{
  "n_experts": 16,
  "normalize_top_k": true,
  "balance_bias": false,
  "norm": "layernorm"
}
Below are experts of layer 3 (counted from 0) of a mixture-of-experts language model. Rows are named router (the router's row for the expert), gate (a neuron's input weights, with its number), up (a neuron's input weights, with its number), down (a neuron's output weights, with its number) and show model dimensions 0-63. Each number is 128 + 32 x the weight over its row's rms, rounded and kept within 0 to 255.
Before each expert's rows: "mostly gets" lists some tokens that are sent to it at least half of the time; "comes before" lists some tokens at least twice as common just after its tokens as in all text. This comes from a sample of Wikipedia text that the model never trained on. Tokens count by the router's weight.

# expert 13
mostly gets: " the", " of", " a", " for", " on", " with"
comes before: " the", " a", " his", " first", " an", " time"
router [ 90 185 186 143 219  46 175 115 177 169 147 123  74 114 169 112 191 102 122 132 119 215  97 139 125 102 116  97 144 159  82 183 158 110 116 140  91 167  98 105  88 124 134 110 129 139 107 121 139  92 157 138 162 165 149  77 103 158  90 161 108 118 159 109]
gate10 [191 146 144 152 120 121 179 150  65 148 140 112  80 119 167 123 122 190  99 149  81 164 172 117 111 196 191 128 166 138 126 112 130 111 153 194 126  93 136 133  93  94 150 140 117  87  94 151 171  93  86 164 147  98 183 164 131 110 144  87 135 139 107 137]
up10 [132 129 159 141 167  92 147 130 197 127 179 124 156  90 119 158  81 126 139 148 172 205 121 131 125 117 189 108 100  91  89 100 159 132 153 149 141 142 142 125 150 127 119 136 165 135 174 130 126 130 154  62 103 161  58 192  58 140 126 183 132 131 142  82]
down10 [129 128 110  89 160  81 130 175 144 127  96 127 138 120 141 103 156  77 126 151 147 141 124 134 130 122 126 150  96 151  89 179 142 169  89  57  69 143 159 135 137 135 131 102 150 132 201 124 113 149 141 127 123 121 117 118 121 139 160 151 124 148  96 152]
gate11 [ 73 159 121  63  82 112 168 157 105 157 111 142 154  77 120 155 168 183 143  59  83 105 139 112 103  88 159  71 156 129 107 151 103 120 174  91 193  93 148 116 169 113 181 186 165 182 192 128 146 124 126 115 109 175 189  66 158 135  82  94 127 117 118  99]
up11 [125 101 154 148 156 167 104 183 142 172 130 108 113 143 122 135  82  98 125  73 158  96 129 173 136 140 112 120  67 130 117 126  96 173 102 162 121  97 144 158 103 139  72 136 131 131 111 129  97 177 173 118 157 120 114 111 127 138 148 159  79 119 140  81]
down11 [115 112 145 109 138 140 132 180 156 169 107  98 119 123 120 145  56  98 139 125 115 146  73 115  95  98 110 180 112 120 109 110  91 108  99 117  83  76 148 143 110  76  90 113 157 127 163  86 128 113 222 132 153 172 154 152  99 170 158 127 168 113 151  83]
gate12 [110 106 141 140 165 162  63 175 102 174 204  98 163 112 130 156 104 108 110 192 166 167 165  86 110 124 122  78 141 111 131 150 146 170 150  70 155 150 136 141 121 121  76  55 146 151  96 129 163  71 127 143 140 162 130  81  92  98 140 142 128 166 150 129]
up12 [143 121 143 144 118 148 142 120  91 115 109 167  94 140 156  96 146 165 124  79 142  69  97  92 110 136 111 176 111 202 158 159 128 151 126  97 167 145 115 131 164 130  60 155  91  91 131 136 127 176  92 131 103 160 163 179 143 114 148 109  84  91 139 158]
down12 [152 156  90 145 101  94  86 160  96 110 109 124  92 116 118 113  45 141 101 134 124 128 153 139  96 113  77 174 170 102 125 154 134 166 114  84 108 172 100 182  84 155 139 137 127 155 152  77 159 114 163 127 231 108 131 100 156 141 130  85 167 147 150 140]
gate13 [174 162 117 165 138 150 107 124 140  91 167 132  98 148  82  75 160 122  81 187 159 148 148 120 135 111 156  93 112 117  86  95  59 129 128 180 103 135 123 123 144  74 153 132 107  44 146 114 145 127 139 159 121 154 106 145  98 164 207 101 161  81 103 107]
up13 [137  82 125 100  99 129 123 198 152 132 167  47 109 175 162 132 161  94  54 144 117 116 109 105 155  89 143 161 143 172  91 114 129 118 176 130 125 134  89  97 126  99 124 120 130 136 145 163 167 175 114 146 122 131 103 135 122  87 133 144 131  80  88 140]
down13 [133 120 108 173  93 163 192 111 135 113 173 114  72 129 136  95 167 102 108 154 177  97 157 120 158 130 160 120 163  85  60 148  84  97 130  94  71 155 101  69  86 153 129  96 170 110  66 114 173 148 110 123  95  97 151 160 170 129 102 120 115 115  93  88]
gate14 [ 95 145 125 130 121 140 109 106 159 154 103 170 202 178 128  83  52  80 142  94 115 105 195 148 166 121  85  91 109 202 155 147 139 121 138 130 116 133 104 127  95 146 131 164  69 124 141 107  47 160 175  87 168  93 144  77 113 190  83 146 129 126 161 137]
up14 [151  90  99 162 111 109 137 119  81 122 158 144 128 125 106 116 156 117 132 138 137  70  90 162 114 116 187  82 126 188  76 133  89 162 147  96 131 172  92  97 110 126 123 120 126 113  95  43 131  98 118 113  86 195 108 112 110  85 126 111 113  97 121 102]
down14 [158 120 152 128 114 136  97 138  91 130 130 148 109 117 174 200 163 131 114 110 146  74 121 115 116 142 141 166 112 139 136 177 115 146 143 104 121 131  74 157  70 108 142  27  87 125  77  83 126 163 163  62 180 160 155  57 174 166 125 136 198 147 100 181]
gate15 [160 161  39  89  73  99 110 136 145 169  89  99 138 137 157  91 126 179 104 169 109 118 198 113 194 117 131 173 169 174 163 133 145 159 125 115  99 161 159 168 115 124 154  88  66 111 162 106 103 148  97 129 123 138 109 141 115 104 140 158 102  62 175 104]
up15 [ 39  96 131 172 104 130  78  79 108 133 108 167 135  86 163  96 140  82  67  95 149 139 127  77  81 171  77 154 127 117 110 105 122  84 113 163  91 153 167 154  28  88 126 133  92 108  83  89 128 131 150 151 163 166 172 118  92 111 138 142  90 107  92 100]
down15 [138  66  57 113 184  93 116  99  80 160 186  65 115  62 114 163 109 117 198 102  62 116 153 162 110 143 146  79 121 108 151 148 143  98 120 115 123  98 101  88 178 144 142 108 108 129  82 136 117 106  94 199 172 157 149 154 114 135  99 111 127 144 166 107]
gate16 [144 171 103 115 161 131 160 146 145  98 147 123 104  88 100 152 106 127 131 148 115 160 143 103 134 150 120  99  72 171 157  97 119  97 122  92 112 145  75 109 145 107 127  63 123 137  93 149 169 154  85 157  99 134  96 138 128 151 116 150  81 121 105 125]
up16 [154 175 127 107 176 135 206 121 140 163 146  97 130 128 138 105 161 135  98 100 156 156 126 138  95 158 139 136 160  90 137 117 104 141 138 164 188 154 138 117 113 131  80 179 167 120  82 175 158 125 133  97 112 186 152 113 154 129 153 154 114 122 137 161]
down16 [188 153  89 172 161 126 144 158  85 179 159  90 124 121 141 128 117 128 136 119 123 172  94 140 103  78  66 159 115 121  87 127  80 107  95 214 120 138 127  87 127 111 110  91 121 122 134 126 115 117 109 100  48  95 184  94 124 106 189 160 100 153 113 167]
gate17 [130 121  46 169 148 170  67 194 161 159  83 165 160 110 167 186 105 159 138 151  61  76 141  55  86 173 163 161 113 114 133 127 114 111  72 180  84 150 164 179 144 198 141 110 122 108 127 112 120 124 114 156 207 122 148 149 154  85 118 201  81 152 167 125]
up17 [116 128 101 161 165 141 159  98  93 179  49 145 143 156 128 125 122  94 132 133 122 156 133 101 126 154  86 132 104 186 158 157 108  96 123 137 147 152 149 123 138 149 103 172  90  91 111  81 100 141  97 150 122  98 202 136  99 140 124 114  70 153 119 149]
down17 [179 109 149 109 157 177  43 173 156 113 139 108 134 121 120 186 113 134  93 170 102 142 136 173 111 118 115 132 101 103 191  72 140 156 144 128 147 150 197 130 135 165 156 141  99 133 173 103  91 168 154 105 125  63  62 166 125 105  81 139 199 117 139 105]
gate18 [103 132 164 155 148 217 133 160 172 131 125 141 119 175 141 104 109  71  50  92 129 164 132  96 170 186 133 146 130 142 111  85 108 118 122  91 139 161 140  64 118 163  84 107 161 134  93 134 120 113 193  71 102 108 236 131 140 116 141 139 137 137 114 135]
up18 [133 132  77  73 230  70 125 147 126 128 138  50 198 162 115 121  91 134  73 167 166 170 130 129 149 149 117 168  89 144 169 164 153  73 183 150 111 125  90 174  76 125 136 175  87 197 122 118 120 109  83 107 144 115 102 108 212 148 145 179 129  99 116 148]
down18 [ 70 116 104 108 167 102  90 131 110 146 129 115 149 141  87 157 151 164  82 124 156  96 175 121 162 157 144  78  94 119 136  92 105  81 143 193 154 170 155 134 121 129 173 149 154 178 127 112 161 127  66 155 118 145  64  87 154 118 111 115 182 113 117  93]
gate19 [155 143 118 173 169 153 162 167 108  87 147 174 195  97 125 193 120 187  92 175 121 110 109 144  75 146 157 158  46 126 116 164 155 134 135 168 115 137  70 181  43 105  94 118 133  94 117 169 129 136 131 110 160  80 140 123 106 126  83  96 114 118 176 157]
up19 [130 123 127  99 116 132 114 108 114 132 176 171  68 170 129 104  98  83  93  85 104 107  92 147 153  94 164 177 179 114 178 127 131 184 155 182 139 143 159 175 159 119 190 150 122 117 143 112  80  61 128 160 115  95 144 207 116 119 117 145 125 109  86 135]
down19 [139 138 115 168 144 162 150 135  92 120  92 140 100 151 107 132 125 135 183  81  98 108 100 138 138 200 117  96 152 163 143 112 170 112  86  93  74 133  98 156 187 113 101 148  55 143 142 162 136 137 164 138 127  86 115 138 151 133  80 134 119 123  81 112]
gate20 [137 132 110 170 159  83 145 167 163 141 153  57 117 125 107 187 205 137 153 100  98 149  89  97 143 131 151 182  72 125  98 145 123 115 116 104  75 102  97 117  99 151 115 181  44 126 201 159 111 166 147 132 187 109 124 142 167 172 136 131  96 141 167 116]
up20 [135 124 153 211 113 131 128 171  65 148 134 166 109 161 153 125 130 226 135  81 169 112  96 123 136 148 112 125 100 155 114 136 179 146 137 226 177 116 167  92 158 117 121 177  88 126 140 124 127 142 145 123 122 135 134 118 122 102 105 175 118  82 115 115]
down20 [ 97 140  48  75 164  91 142 104 188  89 141  87 122  52 121 125 104 111 157 180 102 108 154 140 137 154 103 105 143 100 151  97  73 135 142 111 109 171 123 187 115  88 166  65 132 136 136 156 137  96 137 138 129 109 173 103 162 158 152 113 115 105 119 132]

# expert 0
mostly gets: " been", "ity", "side", " Street", " York", "ium"
comes before: ",", "s", " of", " (", " and", ":"
router [114 129 142 164 180 141 163 139 117 129 151 132  54  94 161  98 179 104 119  57  71 145  83 125 101 134 137  97 201 142 113 131 163  79 137 120 142 158 107 111  98 147 159 131  93 130 132 135 143  56 159  96 107  75 135 154 194 143  99 143  79 112 163  92]
gate7 [ 80 102 150 103 105 135 142 142 165 150 133 131 172 152  93 108 132 114 160 147 130 136 100 114 132  62 174 131 104 138 142 196 119 149 211 128 109 182 106 186 147 131 187 159 164 167 128 142 135 180  49  51  81 130 112 180  80 132 154 146 129 112  93 126]
up7 [133  94 125 101 122 155 137 160 106 137 103  93 107 108 104 157 127 165 104 145 167 118 168 191 157 176 141 125 126  75 125 127 119 135 127 142  95 134 146 145 153  66 177  78 128  63 148  69 132 132  98  94 133 134 158 140  99 131 138 186  99 131  79 135]
down7 [134 163  77 185  78 153 134 112 174 160  75 154  95 115 189 125 179 164 130 138 177 130 135 146 123  83 121 146 182 136 113 130 186 140 152 128 120 160 145 160 186 100 177  96 122 101  96  66 124 122 123 147 126 143 168 173 120 234 118  97 122 132  91 130]
gate8 [103  71 171  56 164 143 123 145 149  66 100 179  88 125 181  98 154 125 115 143 188 161 110 118  78 175  73 137 114  85 106 131 106 173 144 199 169 171 101 146  14 179  42 137 104 121 108 188 151 149 100 119  95  79  80  70 110  64 143 133 123  99 132 141]
up8 [195 116 163  38  87 126  77 124 146 122 127 155 142 179 149 129 141 173 123 134 121 146  89 172 163 215  90 152 131 192 138 110 156 201  86 120 130  80  87 117 127 101 143 132  84 127 153 170 108 160 130 109 103 148 116 127 174 143 125 109 174 104 109  74]
down8 [141 101 110 155 113 125 109 164 104 156 134 122 134 153 158 113 128 103 110  85 147  96  82  95 154 103  79 101 113  98 134 131  61 136 148 149 122 105 167 165 121 137 155  82 123 133 152 102 128 121 140  92 181 191 133 103 112 100 123 156 126 162 156 151]
gate9 [127 121 140 103 145 115 190 119 111 108 192 108 131 125 116 104 101 183 110 109 175 132 173 162 101  67 121 127 151 128 153 163  87 195 161  89  80  95 142 170 124 123 154 157  90  95 177 131 171 145  97  92 116 109 185  93 159  80 137  95 131  93 110 103]
up9 [158 128 118 119 163 117  60 164 135 119 126 136 174 105  73 129 151 125  96  91 138  70 129  56  99 113 142 169 109 116 174 154 104  83 141 150 161 147 142 137 143 142  95 159 135  95  99 113 121  22 102  73 130 209 125 111  94 145 169 129 112 156  75 102]
down9 [ 99 136 111 115 108  91 139 122 163 171 114 179 158  95 112  85  72 162 144 123 133  98 178 100 121 193 160 130 118 113 140  85 157  99 143 105 172 156 127  86 155 148  76  83 139  93 115 105 176 158 145 169 189 147  91 132  99 157 103 151  92  38  82 100]
gate10 [164 103  94 111 118 125 115 102 116 132 111 123 108 157 189 108 174 160 118 137 134  77 120 105  98 127 127  64  91 144 157 113 156  98 113  70 186 179 121 180 132 164 160 125  83 148 145 135  97 130 125 169 113 169 163 131 171 208  89 100  72 120 121 146]
up10 [ 74 169 172 131 121 161  94 137 188 157 152 107 110 129 133 136 169  90 116 125 128 151 126 148 150 145 123 111 152 103  81 117 134 131  88  97 141 135 129 137 164 100 103 121  95 141 173 138 105 139 103 101 139  97 120 158 110 137 191 129 124 142 124 167]
down10 [ 62 145 151 176 103 172 172 148 109 144 112 124 146 175 123 128 158 175 166 137 173 103 104 138 114 152 128 151 100 140  97  90 112 147 147 118 114 108 120 108 135 104 100 124 163 132 129 107 104 139 147 146 163 140 123 120 128 128 176 106  74 167 119 166]
gate11 [137 128 118 139 164 147 120 170  89 128 115 135  87  60 145 100 170 129  93  95 153 162 192 192 110 123 103 110  76 134 123 128 128 124 108 104 151 100 159 169  92 144  75 130 173  93 145  97 104 204 189 157  86 111 120 179 148 172 100 107 150  99 110 142]
up11 [144 174  70 152 180 121 147 139 145 111 139 111 175 144 117 179 175 141  64 124 116 116 172 159  67 160 154  85 119  85 140 104 140 109 140 117 142 126 185 147 122  95 179 111 124 125  94 127 145 178 156  80 141 109 108  99 103 154 116 117 160 103 101 110]
down11 [179 165  69 119 107 182 134 164 147 132 166 138 101 158 121 167 119 128 154 105 127  52 128 150 100  72 144 101 164 116 122 105 166 136 130 184 106 226 155 135 104  67 161 208  90 195 109  86 168 140 144  93 131 139 132 128 162 100 124 110 132 116 173 126]
gate12 [ 78  94  95 157 184 123 160 112 137  92 175 111  93 123  85 167 100 112 128 184 108 171  90  91 140 162 133 119 118 125 121  61 136 147 156 124  95 110 132  88 210 182 133  91 157 178 142  71 122 171 103 104 147 167 131 118 112 187 135 147 157 158 194 115]
up12 [156 145 154 193 162 169 129 130 115 146 152  98 139  18 132 109 113  91 163  80 150 155 156 115 218 151 115  96 142  97 106 148 129  97 119  81 110  77 152 110 128 135 108 124  75  70 125 185 118 166 141 112  91  77 109 151 155  92 139 166 133 136 170 158]
down12 [121 185 116 106 105 109  99  98 122 135 143 164  91  54 192 101 136 138 145 117  96 155 152 149 114 108 165 104 155 147  76 109 123  91 138 106 116 140 124  87 128 215  85 105 120 160 118 145 123 142  68 116  57 140 155 140  95  93  85 151  85  98 155 203]
gate13 [ 97 146 153  80 168  97 197 117 153 142 146 158  97 151 126 168 137 104 126  95 163 119 115  81 122 171 141 109 156  98 137  79 136 130 164 104 161 125 121 118 149 184 132  69 192 184 158 159 179 169  92  72  77 105 148 147  82 127 128 102 167  93 144 156]
up13 [ 80  88 103 161  81 107  98 106 175 122  77 141 158 165 137 141 149 127 139  75 123 116 137 117 103 100 124 139 127 139 121 124 136 164  82 125 178  90  92 165  90 142 100 133 150 106  59 192 109 126  47 125 164 108 106 117 123 138  92 142 100 134 183 191]
down13 [ 91 165  64 129 156 143 150 117 164 141 126 106 124  85 176 133 136 156 115 118 179 113 132 150 123  18 112  98 144 171 164 129 146  58 135 104 153 171 126 148 116  97 181 107 143 105  99 137  98 115 134  60 157 112 160 128 138 170  62 180 122 204 117 167]
gate14 [115 120 122 156 129  87 161  91 127  82 125  97 156 134 133 163 131 130 158 146  89 115 142 194 112  97  50 139 119 152 108  79  79 132 125 104 118 136 156 116 108 156 144  84 101 136 164 121 111 104 180  66 144 105 122 150 127 106 159 115 156 106 110 124]
up14 [155 120 118 122  94 150 183 120 142 154 142 103 136 137 119 163 147 157 145  97 146 106 225 192 118 181 123 108 167 114 120 163 128 144 150  47  72 154 148 167 131 132 139 103 161 179  96 120 117  78  95  71 167 139 143 132 112 165 138 127 105 104 102 125]
down14 [109 176 163 108 145 128 187 148 119 161  93  95 108 103 123 157 147  63 153  95 122 172 128 151 163 159  64  86 112 104  99 147  99 141 137 115 165 142  91 131 121  79  95 157 100 147 139 135 144 116 164 115 192 172 148 128 165 145 172 171 124 133 111 104]
gate15 [116 160 127 131 180 131 162 137 121  92  97 107 129 158 148  74 139 127 112 110 131 121 141 122 139  98 124  68  94 111 122 127  96  94 117 100 127 101 211  63  65 103 113  93 183 156 155 127 116 146 107  85 149 139 133 128 152 128 128 160 132 177 110 125]
up15 [121 153 138 117 125 160  87 158  97 121 160 150 171 211 154 106  60 132  52 121 100 168 159 122 126  89 135 144 141 195 101 150 112 108 149  98 134 129 100 102 189 156 148 158 137 158  89 183  82 154 137 177 103 142 160  56 166 131 110 154 193 105 128 181]
down15 [162 172  91 139  74  75 126 139 103 119 141 135 120 154  82 138 136 145 185 121 144 157 176 105  79 102  79 113 120 160 147 122 117 139 168 108 167 148  80 134  73 149 144 104 149 163 141 103  66 192 126 156  95 131 167  89 112 126 146 110  90  68 142  85]
gate16 [113 122 173 135 167  64 151 114  84 153 154 147  93  80  75 117 117  69 136 188 118  96 166 139 149 148 141 104 169 119 115 143 133  74 127 100 175 186 164 158 116 179 126 100 157 145 153 143  62 113 111 119 154  87 119 164 139 138 148  81 178 139 107 126]
up16 [124 101 125  87 149 118 107 108 142 113  93 116  94 142 130 138 154 122 178 127  77 114 159 126 139 117  86 169 152 137 129  87 133 180 102 117 130 127  68 175  97 164 108  95 142 120 149 175 152 122 138 166 148 127  99 119 125  83 111 157  98  62 198 215]
down16 [180 111 122  89 116  80  96 106  84 122 116 105  93 128  67 168  87 109  90 147  84 126 122 102  77 122 137 166 101 180 133 108 141 207 131 121 179 109 107 166 114 148  67 139  84  83 159 164 197  95  69 109 129 107 163 129 142  52  85  95 124 112 167 151]
gate17 [167  91 148 123 144 103 138 140 128 124 152 200 166 182 108 101 157 139 138 132 161  74 141 101 106 130 110  73 195 131 101 130 156 165  68 176  90 154  93 150 156 116 113 121 160 146 122 113 158 140 139 138 116 133 122 130 143 159 162 107 150 158 170 183]
up17 [126 143 114 119 121 116 112  82 113 174 129 134  94 115 168  68 107 165 134 196 110 137 162  82 178 109 160 142 104 136 144  82 139 112  97 129 131 104 174 110 113 176 126  98 155 123  44 178 191  94 126 103 129 163 145 123 103 139  74  90 126 120 106 101]
down17 [148 118  80 122 166 107 128 110 102 155  73  74 142 196  86 145 156  89 169 165  91 130 108 164  60  97 175  69  91  97 105 108 104 159 147 135  88  58 161  92 120  90 105 103 130 150 116 129 176 145 106  70  99 140 104 104 100 126  91 115  97 130  83  72]

# expert 14
mostly gets: " United", " –", " —", " States", " American", " May"
comes before: " |", ",", " of", " (", "'", " States"
router [121 134 165 126 154 111 139  97 128 111 129 137  95  74 138 137 213 101  91  65  77 153 119 146 142  86 132 124 153 139 105 133 119  79 148  80 139 167 130 118 142 135 164 120 133 110  89 113 139 101 131 123 168 126 171 138 177 114  94  89 109 134 122  82]
gate7 [107 114 121  95 149 145 154 158 101  72 139 166  93 133 131 142 163 164 123 129 115 104 104 109  84  71 127 120 106 167 117 118 147 148 123 144 143 161 149  48 114 199 148 165 132 143 131 141 111 136 117 120 153 110 180 157 106 156 142 161 161 128  74 110]
up7 [142 179 139  75 117 108 142 205 149  75 163 113 139 101 167 131  88  96 110 119 161 109 131 137 131 129 169  94 134 105 115 132  82 160  90 147 137 159 117 122 167  64 117 169  71  89 118 141  73 155  51 124 122 135 152  87  98 166 156 140 127 131  72 124]
down7 [129 162 125 126 134 129 134 115 150 107 175 132 133  84 166 166  74 120 173  45 174 186 113 151 197 121 132 139 147 133 110 104  82 173 164 164 167 127 122  90 118 136  68 216 111 102  86 135 141 158  97 156 146 134 127 157 101 119  49 106 169 136 156 134]
gate8 [ 49 152 139 160 169 160 120 135 175 108 128 125 166 128 148  96 139 167 111 132 118 164 128 133 160 178 138 116 156 144 191 133 126 154 154 163 191  83 170 172 174 161 106 135 129 146 177 168 162 101 101 181  64 119 151 119  78 134  63  87 157 126  51 117]
up8 [119 109 193 127 199 121 158 109  66 126  84 172  91 137 117 129 109 177 137 179  97  99  28 172 195 164 117 111 142 123 158  86 151 129  47 136 156 117  98 117 132 150 140 109  75 157 122 142  54 130 164 120 151 219 120 107  90 108 121 136 122 128 124 147]
down8 [160 167 164 102 128 122 158 133 111 158 104  94  97 164 138 145 131 177 174 225 102 114 137 103 209 168 123 142  89 121 103 145  91 205 128 106 156 102  92 150 132 113 135 106 119  82 146 183 120 170 139 120 137 189 100 184  86 142 107 106  71 101 145 156]
gate9 [ 89 112 121 129 126 101 148 114 170 140 182  86 160 122 177  99 157  65 128  92 125 121 149 120 106 107 106 147 108 149 111  80 142 198 155 169 118 149 109 151 160 126 150  92 153 148 131  93  95 190 154 137 146 130 124 160 175 103 110 117 152  96 133  88]
up9 [162 115 113 126 133 147 188 137 137 110 119 107  83 102 116  78 112 113 151 125 199 101 147 126  76 101 154 102  99 198 177 146 159 170 119 104 169 131 133 171 123 135 158 171 162 119 158 140 178 107 143 110 118 138 112 114 178 125 161 154 172 121  82 136]
down9 [162 146 113 157 141 128 143 170 174 113  80 137 133 111 166 155 171 109 114 116 164 188 173  90 165  84 146 167  97 100  58 198 138  97  81 137 197 125 136  52  64 124 145 120 136 133 164 130 156 126 112 144 139 145 168  98 132 166 110 144  96  97 158 100]
gate10 [129 205 127  82 166  71 121 170  75 121  87  90 104 128 161 144 113 148 146  93 126 120 145 142 125 151 187 151 136 154 136 136 142  89 118 142 112 130 132 184 140 120 143 112 107  67 123 125  64  65 130 123 160 119 157 159  92 116 138 167  96 137 137 154]
up10 [107  56 161 107  87 130 105 107  96 217  93 120 105 122 187 120  88 146 143 138 147 142  77 160  94  86 131  89 141 147 120 117  84 183 160 139  85 109 115  96 133 146  59 143 113  84 152  64  96 161 131 144 133 198 108  95 140 115 131 133  83 115 192  84]
down10 [104 149  94  96  86 115 182 142 198 153 151 140 129 153 135  98  55 126 109  94 100 183 171 163 192 184  86 162 125  70 102 156 112 142 133 172 158 152  86 143  59 108  82 139 166 150 120  87 116 128  95 111 169 100  96  76 128 160 123 108  86 165 103 112]
gate11 [178  86 146 103 190  74  98  90  81 139  94 178 142 119 122 171 176 129 132 119 117 142 120 147 123 142 127  83  99 134 113  52 127 129  86 135 173  97 157 137 108 181 141 134 152 110 119 167 159 145 134 123 126 154 100 140 171 133  80 179 158 127 173 151]
up11 [103 105 121 195  95  98 164 165 124 158  89 188  69  84 109 151 146 137  94  91 146 123 154 142  93 138 126 109 151 169 150 128 158 122 150 132  75  86 163 155  97 104 100 129 157 110 129  55 147 153 135 119  65 101 107 194 112 158 149 149 125 165  88 124]
down11 [110  83 121 145 171 102 113 154 132 143 121 182 115 115 105  83  66 121  58 157 104 140 107 131 170 124 153  75 156 135 134 140 176 179 132 170 142 137 130 127  99 139 125 147 168 157 165 126 112 146  76 135  91 157  84  96 127 142 173 107 132 144 159  77]
gate12 [118 109 141 165 109 108 167 102 165  82  92 122 185 117 168 121  97 140 180  80 127 131  59 133 119 135  96 197 164 111  85 132 136 109 130 117  96 183  85 206 189 110 131 170 121 164 115  98 174  57 172 146 128 145 131 130  92  95 142  73  90 170 130 151]
up12 [110 104 127 148 106 114 106 140 132 104 160 129 109 122 178 137 115 163  58  98 152  87 124  80 128 149 127  84  98 110  79 148 113 103 142  94 132 148 174 151 164  62 139 153  83 129 122 141 128  76 156 116 164 103  72 186 146 212 140 174 172 142 106 190]
down12 [162 119 138 103 103  85 108 172 124 145  95 192  80 109 121 189  92 109  87 130 172 132  81 162 128  81 126 111  91  99 102 106 144 159 108  70 104 119 105 163 168 131 127  87 128 180 179 126 108 112 114 124 117  82 176 132  93 179 128 155  81  99 109 121]
gate13 [117  63 131 125 134  92  74  78 126 126 105 113 140 106 123  97 108 155 150 153 164  71 142 101 126 117 143 121 106 178 111 121  92  82  94 143  92 134 106 162 111 114 132 138 121 136  39 113 126 133 127  92 126 194 128  51  55 171 132 142 164 111  84 131]
up13 [147 147 107 117 191 175 128 160 106 108 131  87 103 165 124  98 136 141 107 136 135  86 146 114 177 143 172 102 202  87 111  58 140 120 100 157 112 111 124 118 107  85 151 172 183 115  83  64 159 201 121 122 149 170 165 135 127 206 112 148 140 101  92 118]
down13 [176 167 129 179  87 112  98 168 165 131 124  69 121 147 121 155 127 149 111 120 111  86 163  99 124 108 155 101 168 100 113 167 147 117 110 144 124 160 148 103  69 137 155 168  91 111 133  77 133 173 102 178 124 114 152  89 142 160 115 108  97 102 111 150]
gate14 [117 112 115 113 198  68 150 110 169 105 133 187 125 144 169  53 157 114 134 146  98 106 153 118 127 183  68 195 129 174 153 152  79 111 116 138 118 165 106 145 170  97 121 128 135 179 129  87 158 214 121 117 112 207  91 126 138 112 166 123 112 143 139  96]
up14 [ 80 153 221 101 125 148  89 127 140 167 187 107  78  87 131  69 141 115 162 111 148 133 164 127  28 157 118 160  36  92 149  93 111 122 151 110 144 116 116 191 143 110 148 109 149 135 111 119 141 163 160 196 129  90 143 103  99 102 100 166  78 178 137 123]
down14 [ 73 127 185 161 172 128 161 115 139 143 184 154  93 120  87  80 179 135 154 141  74 114  74 121  86 130  80 153 164 154 145 137  92 143 154 107 144 131 143 116  94 111 172 189 102 189 148 140 141 207 141 137 134 126  74 136 108 104 158 151 101 200  94 153]
gate15 [ 90 148 151 137 125 109 154 109 102 129 151 157 107  75 148 104 129 101 137 118  73 123  24 124 153 147 110 147  86 187 212  88 160 125  70  90 147 126  91 150  74 134 100 150 140 155 191 200  72 128 144  78 181 144 166 170 129 109 121 130  95  78 130  90]
up15 [154 125 168 147 113 125 126 179 140  77 111 101 127 117 156 122 174 111 108 128 128 181 157 121 119 179 143 109  90 128  86 144 134 131 158  75   0 102 104  95 149  58 131 102 129  93 108  98  79 143 131  90 114 158 129 147 131 145  68 125 177 181 128  87]
down15 [114 135 194  85  71  83 149  90 134 181  84 155 118 144 123 153 175  95 128 120 173 120 136 129 113 141  96  86  88  63 199 142 133 124 126 157 137 166 168 120 117 105 116  87 129 131 102 178  26 126 114 145 120 136 133 141 112 149 132 126 121 133  76 114]
gate16 [114 119  76 115 184  84 191 149 104 136 109  72 115 143 121 121 158  99  94 106 173 126 150 127  96  78 132 133  91 116 105  82 180 147 149 160 118 159 148 149  73 101 129 198 132 114 128 143 111 132 198 111 143 129 129  85  87 107 110 123 143 114 145 103]
up16 [104  61 177  99 116 148 132 113 179 110 115 127 120 174 146 115 194 163 165 146 194 135  76 106 156 158 159 146 122 106 140 137 191 166 169 123 116 159 131 114 106 132  98 134 119 139 133 114  92 144 172 123 132 120  48 122 112 170  85 130  95 162  35  97]
down16 [105 130 133 123 155 174 193  66 138 111 128  78 108 135 169  93  96 153 147 160 143 113 155 133 105 155 158 176 116 161 109  85 146  99  81 173 155 123 151 131 148 125 151 116  98  87 135 105 105 133 116 123 155 112 178 111 111 138 153 143 110  78 122  73]
gate17 [183 122 121  59 134  39 172 168 128 130 150 162  87 158 176 163 124 143 115 168 199 142 130 153  96 145 153 135 103 128 156 164 133 130 134 145  98 144 113 173 151 140 104 138 131 158 148 128  95  80 104 138  71 148 145 100 124  83  81 154 125 114 104 174]
up17 [211 150 117  98 110 104 134 196 133 136 104 187  96 179 112 162 123 153 183 143 154 165  80  81 110 143 113 187 160 139  86 116 126  98 162 109 117 110 136 113 129 139  79 123 143 103 142 140 123  47 133 166  84 153 123 119 126 120 116 112  99 216 127 182]
down17 [119 167 132 101 162 112  90 138 124 118 190  43 127 140 106 140  65 125 136  80 150 151 120 138 138 176 163 131 104  84 154 134  90 144 174 117 135 106 137 171 115  95 101 124 169 132  79 149 161 118 163 132 135 111  96  76  85 108 135 139  85  95 143 222]